config.toml
num_hidden_layers = 8
n_experts = 16
experts_per_token = 1
hidden_act = "squared_relu"
router_score = "sigmoid"
normalize_top_k = false
vocab_size = 16384
norm = "layernorm"
optimizer = "muon"
learning_rate = 0.0122
max_grad_norm = 1.0
max_steps = 6109
dataset = "wikipedia_en"
Below are experts of layer 3 (counted from 0) of a mixture-of-experts language model. Rows are named router (the router's row for the expert), up (a neuron's input weights, with its number), down (a neuron's output weights, with its number) and show model dimensions 256-319. Each number is 500 + 50 x the weight over its row's rms, rounded and kept within 0 to 999. Numbers have three digits each.
Before each expert's rows: "comes before" lists some tokens at least twice as common just after its tokens as in all text; "comes after" lists some tokens at least twice as common just before its tokens as in all text. This comes from a sample of Wikipedia text that the model never trained on. Tokens count by the router's weight.

# expert 13
comes before: " |", ".", "–", ",", ";", ")"
comes after: " |", "–", "|", " (", ":", ";"
router:569580453531569360560480549426615497533493514473477553478467515446514500514498482459513565490483442443478611571476426472424501492398547444476506420479525514488478565477538468475515507562429515
up0:520515400528494495516489489506489477556469535511450475469436448511447458555459508439494483450472529512598528447575493539533578368516470562467584469440463504458476516510464555482625498563411499
down0:434520458492519499474553576498571502470571442474343480518512426523440566478472541513552547440431508464471410540560554492489400469509609521538534589520530553470459499461545531582572479539520539
up1:524503414542496525440515572511536499534456527607548459475550524468568471447511448437423550538468452459468459509570616450496472539510477450427530520457444522410519561509524533474481418508437497
down1:488556545482460467533459545440552521469484495445550487579442473502556528556393446584532517516543471493494582485552492434534509494434491443462471482499438404523487520510551550505500558446522506
up2:432500498452520565481453613426511437439483507477480483587604487578496519550521502482480537545462509466604433478595536508559484499414531527502436425480482482438452443503482519505488471540500475
down2:492478499555488481540571449468545463544487575566492358440597440436572562509546644565435451483527565515512633524440411527530411494513417501480515442466520544500568556547566495563565460358461469
up3:506532501538495597537507534406453563426408482434456510532471465480499527555513465564492497465572626516517541498466455400534399536486459515457561570494466422449627407466492469545520508533454465
down3:503509602398465549594501519525537457489477427484585513481487503568446501444492469520518413451505493459487473548504428468536588548421546493548508451459439534546492474537509523418497537507447529
up4:526500457405438586492551423447526546467427466452478410509418565516492542504609486490422526500533359541510526526524382595544426570526481482482468503532442459461516499434465435496491445416430554
down4:518432480488538548505480455427469423461441585445559495502488542478446521407537433442563384540544513542557559527518445510492596478496434604464502454540554566517438442462409601448553503455334499
up5:478516473601522496493425513421468453492577524466516617574501405497566563513450523605450523452492472564504658494436511515536548476454524513501531589504525532442510490560464510527516455529556400
down5:511541457527562490533547516523489532441527580540624536427440534453525497473464513482548478501509389504509536487448472486428455508520552499539528500541591449469486505451482556500463509424582557
up6:510501543518586569482512526463469486599521538483622495526525563486631539456557562543515537555490396460461470470485565499438488590514579481459504560449489547418471468546549432501451544544436519
down6:521492457521523551487507458479464499546475584573499434522469499465488529525427520496476526475610522453506617554443460518568468494486540508547487574534545547491422510428448499413527442503500534
up7:492556456517549514506576448557592487553516440530480458439565578469553470538462506597599536568522507577561522493548467472498582518480459482535475489517470477456587476550498447558436508479484532
down7:476511487479420422551442476444468510520453647500540477472460511473447442450541438466365421548526473499496459556502533488502477437492518442520607450421428528545559368438521444583537436567499465
up8:537456531394573462547543559456544393495581439629429497431394486478555555578551490545531599534532525582592471533438504410487513460482450490487552622434525570473510492485471515540555502488473534
down8:481451471466484520530478539488461487468408453523615524480509494531445550448613555459507427509486561591550524502537544575506454528504531471514521455515419483348521515463514504532512538556484515
up9:505483472454525534586451437463556496358530493426516546413447451484515507533479525530556502436549542528544532596492521445542520465446422552410539511459436534552381509510454530554487561579514515
down9:500533476490503417475492460575500596505459488550440531496514540484524431427486463549431515449537476541476424469546465489525481513475556432583506441483480524494449492508484511595549477555458507
up10:524514524518452478403512560592584505455428425480479571439487491557534420613466478470473472492553545513499488551489437390522521488437543548548637446548516529547445570535587424461577521484498543
down10:580555458467565527630560495494531478566431584583453527509563413598469582542499539482471496470411527430517478524519626514484445521509484551475486423477432489525491503438488534445478553564560473
up11:484488452552474506485436600468470483455591423510450477535520560525605561465445443605388474452484509472444429539498551551454538604545425565581489452504516559559541601484507582507478441580485447
down11:512511574549497518602553493505474517581562523502486514549488440460467461461507572501526547438427425508479449465463441622545453479523466458388514560546488548502481530461465481495450483447529490
up12:528539515497444455413538511581625509567542495493497460487470491567515417533557452482576569489517498550515504417457465508506479541470443502473505558481502485445593406552531483363570480545453467
down12:489452490488485505470440562533495443412469511584515528420565547507449511465474559458617477513471449514538526500503394512476489526568480548536517503515413484470487485496571500487456500511523591
up13:567547476508516521410422459599574498523513492526470510455446558447470492418487370448387528527488519540488528458455609582499507513450508396402630526528539523446491526575447593534361488540597474
down13:450472511427590507484519486527572388539506467508483442577534491462541474461542581508447605422556505528440481537428459433516543489582553547537538571470601475546493474406468508567544530461577477
up14:570340493379475470501501477445451480482529469504497506542598537438612414519537432619540462461527448477577448584602519543456479389503474548551563500534519593457546522542469592583460482462496524
down14:469613565504469506459476474481511586521576441495380519510418473533548538549530443494568440578497521494486519563516453513486486469379502410520499494452586465526562429457548499494537563565475540

# expert 4
comes before: "\n", "-", "|", "==", "The", "==="
comes after: "\n", " |", ".", ")", "==", " ="
router:518546483565594418603448545502536501435451457539477495447460504483536553594532484497481585420518407460338537553450534522478504422518511414487558515519424601533437525499504532491557487556461471
up0:540535474467462411510522494469658560414408537542580504580493577524467503474486528454515513510529478525437520584527464485416444423599456603533561510513529504587533442526429404533440478522505520
down0:427478510530469478546465387561520529505497525585492513483430479487508532455537438448484518508464505544485467458453497528508452525520515441514532603494555554492419501468573564485568541417524565
up1:547427526543372476451451456480548537472522544517601532494412499566477560517412571441512460478471481525440522495498606389521498417541474436430440596499487437529503540410499478511534457556567437
down1:518492470445453501501431403414384565577444441552504489406482453544587513419495512529479603498575514551523532492554566519551520454496503556458507539478512534507582409515563491610502574519415500
up2:488557554539497540489414438476563529443547522477474462442459528467559498554482463534445552487473463568522551471541460522560523512464436478507518424562484628539510509482450477567528494454432457
down2:527487518551421590516512513471522449508530462456534556553341619467522504404529570511447499557524501365482478536482458517561514645453549393563490472443547509537483565452536525492493564414481528
up3:532502522436535453406525534485576474454451536580508458530463497479543453527479530554446486519579489541504559430474500523549486466459562506504499554547469419673486349449466429475478509525480460
down3:561509385538453517508492524493491525485505501430530531410567533515549499461514560496587531447424506522434462506411519490458517445513483550421472451468588464400579489504519516495460521538515446
up4:522490548529499452528551568429501575491487526613442609576566456478510478502453478442536484470570505426506511346423576482481425424540476605524463463505451479537528443502411474546537498588440536
down4:493381543502559483468528545499539514528546538446533581363371502549477523465464490490539510511391530474461461586394514533422455584457521436513508626498548575513524422557498527563511508431581436
up5:501428462465469513431452484499520455513389503532436494519476516498432509525481513506496514516441535536487652529510584573439470565456581601433476435549577569539522461487546532504472496470485484
down5:550536478389526594503422503527479490420597419517531529486475593465455538487502518563545457521620419501502487555520459447432512571493484447421573443604447565557528415543483561521432445636490561
up6:509508509498429420498464411475445565555640533447472449506399520499492470350560551513433512485493511462479436440474602445468490450469564390535516529534470554482567476588532558462475457439501558
down6:510490573445539400412537493502500477529506495484461513539473599404453525512471474558510560579599524467497577402511392579495543579618454575505513453430466482507505555515486408505506511563460485
up7:522530555531459537491544476498544498485502482477545519442523506511477585526489581440446392443498506455390500509449557397537545538482506502518528513509410445468690589484500468548507504475538587
down7:525488397505586507467528537368485471517534480419508546552446530490567433479575462511428572486568421425526486530455467453500436392501406528559476518452543540512485560451523505575529437527475468
up8:557451515501532469568556537474534475483457542576533481380586603445479503516611569395454489475460469559470484549468482494475462594457463429542524449568463520473434496461477517511479452490431472
down8:395510608556597458456542479642470473560516519461465430506528538531542554476422524497499490463467473565494492493517453464497453417521525565500484410514537514459536482492511526433533579460608395
up9:528548436436492512488501608427518496483490535478550527463480389520560461467553596519449452512535526406466522472559519566500548529436582465534447466450498501453478507433508490508512524537543449
down9:623568446457535522526584437516442487475508528462529417435492613529518484482532607506451525500489430455528538492524509447516455520473532594477468553459417476514504450484425446493594565592476458
up10:459483517466537461451478446410457464512454448485526431551509423570569501499437495538438554445459506452479554565514513442508465620386441364463475512502536489457633475386546519556505479503505495
down10:484521417475453510468497408462466454427451359382508486493564493568482511543597482415453456515495481575556549498530575513542550496536422425514470475500561428477450468533444563452545476548498471
up11:546625529482504507506545575530519617538563554502515410606555574463528536589517451475498468469477449521499507404479516448527531505514430581507570546657566510495564533477515528507475415485511549
down11:542398462496468503473395559485437525500408536438562491457494425485524519527504561585519486470485506482447467498457363596488509514490406364530442410494514518459513435411540527520524419502402493
up12:487541449460547543517489443548544559491428535471455504441567428567485442530537440480470526430481523519536488465504454511457527456492428509434509537511507567532517510374422567495533501541459534
down12:475517484369475606472593448408472528520491441588529474496579515476495452540476516552478531542485464464442435551598482515414567501481464564432479487503437490430481502455487386523438456535490601
up13:638547503573551463450460524486482439353464402504524420550537541533547460536432579495509599526535526564465516548560476508528488522496469552455535442482443464534441549489472558596482504494535524
down13:500403484494514478425503565488490524572482403482522592455465436461403520498434511438450450496537578465577500480548488532483620476521518493405418502484508446528471562549542504495479454516413499
up14:500508498519549514570514444480542463535476440518536431481545496545495549536457575473465587538536461512452454508433498419422433497583475457524420562491492504554534512462601564472478527481533411
down14:534558482389489446564465570571471606514484473525414480446463607475518520534546472502540557474544489436508563430450431552518492507512517505571483477519517504479477459437456567401508504514529452

# expert 5
comes before: "\n", " ", " 0", " 1", " 2", " 3"
comes after: " ", ")", " 0", "%", " 1", " 2"
router:510511421480513434502487545450557500512519449573518554502511575499529556605470480539501545411444487452425430545400558483472563407464529447504548560451464517579484535474546480464513506532465431
up0:563383590489457492530467505439470492501488472567507492536475504510529541483547408458505469556502545456514478555439516492461504510536494444576477460498507552516541532554421645449562478484501461
down0:453653430524512479607564483615497412476462509435561513589429530540424603547636521458516548476418480484509546489520505563481589502530374433504532566579502577518462437529461511507387532504471523
up1:488437507543523473557525516392510479592461523553546506487470524533596526497494536560504544546556507509440444544531513535594491504479524660526483489466478440398546474493529437485500482542517455
down1:444583589523448517477487427425633575438464539549490513443426497467471428513380470544576454484545577528529482481498458449475501591517528550481494491491565444557516414489605482532498526389509434
up2:505540384528443511554576459463440591473498439496489539529561449526533426512427521502490432487427548533570494465457562397524457494588560551536492559505423507525572517477546513493524522502472548
down2:583488462490488488607532525490544544520462567470418576344383426505498479538484415514500582487479532434540471463494477569466523504509421531525506518481430549478569421505484559491501485530549537
up3:574411568509503514569499479515534591572484526558497567567538543572531482573484534429534406529464568441532553450476470524480574484373593513472432610478450436439463477542466537485534510549480456
down3:451574570564466523586456527445443534562446548534343508687619474430451477501465456480530432465469534429481539486525571544509490426476425512456497523531579509462504508381407520521493606533493528
up4:483465498468554533435489567518459485434588547524580404517419475504511593649443474501494496512538368499470558458499459498627524499419523493477590462535368449457529421462502429621560480446465514
down4:544479544566514485511545520478557541530493440478431439460558482527460494478493478539474521561516512514497587628478542465490399366561556411515502596551564477584538484466429579464432498526470419
up5:572533449458549562570584512453533530564551477442487553456560479557597446484524556416524505465606537489468525532578513447525531511537588571514484394486507399493416501490522607479515455567511488
down5:515462494447487435511508493548566445461448481479475524613546532440505523577569507511563564442354509467531468383479422596527538531460486387483482574404560448506519472465543457456422502468505467
up6:545530509467564487559547479454494598511494449565562490541465468423559476446479542404430473510390578480474514620475445546565504401490561501479483465592501516575410528492556487466503528513450566
down6:565498496528468528586469509469517538488473532480539506433561575494617583440420538522458566499556493356500571503483531517565449482441538476526633471476546422546461473574529382533476439524490476
up7:469472464483624480578522536505537552533427448480535664548533473506542565508508456484499534532505492501425477458504551448486468583488498587561480480479503389559426597591517492511468500569511538
down7:492497495640486550469540472500524527551419501501463469508520426438473431547573446582500549524521510506450508419536422383603456453478515376405478494410435486429485480535503563547535442503595469
up8:396431529467582398498464547423531538462472575442475535595577465424495507539460513367499471425518489481448516436553558478562521444464524477611498517492470470414563538538495552517382572480458435
down8:551528481456472488534504525534634509470546490524571478491567437445519534551518497464510493454441443505572490481453587541488485492406477395534486451461539538497582504460565475440530495558383498
up9:437452463462518550486526482552565486598495475518573498530460490462480356532464552515447479567484509557434469536528631478470533521500544483468441431570402511468526542516447461456413565498488457
down9:521453474439463494529566505580497586587463484499545479510542543508464480524451457538522588488489414473529437448454459439454535461456441524436491494451533433482571401522506473465467479508473497
up10:488492527496500532530529556436419484499607482578525466575582494459518499478480533543433484494487491432492372443438529399484396469533594450476430439478535451576495529530573464468533469490512377
down10:520450476388495536595442503520511539483443441499494515390375632433518515486495538560545550528493484509525521613511525473511519419489445562514456534498556521483498457514526453620449517507490551
up11:486508511560451458510556505509442525497444495460394475453555546473391586528523537572504480529538554510428455464455534502481559403449455484499448439438577464492485458480497473394433585573431547
down11:481570589389471496543483531556457489490552492468470554553489610429473384481529467562451469493531425515459550613509539518613467514504483463566530477396485506522526488453462469526522473475508544
up12:499504402515496450406511517473485506557572425554521477513484452541552561507583504487541480479470521464490523585521483435524510587483574524469467514467594507426513563516474462567472507593502499
down12:488535412489509492450511456605509507495468464564502517527445506497505552451424572535583516499492494605454546453503478495534523535478514657443616452549518537509596494472450496514542535500522560
up13:568491492382493502552520580493505540513495381523459479469445546493441541577573435444430458509555448526471507459509525473495498538476480523568542455485589460486491507493482451532508500456646447
down13:493550474493519558560470456467483443535419515435561567480556395594463612414534490505483452497465505536526491529483467496477425503449579370497526494554539531474500509518374521535577560469507450
up14:463448399454531525512547452497521543399468504513560567560453432348569432450474508512513593496476545432396532458481453534471543514450537438536462532466510483514534515504540452466520406527557488
down14:458536495483552520525523635520514474460489512476510502524439453460518421525541527365443495540510437550517454511556550515581497550504508541563554480521463512525580483442489529489481445570461455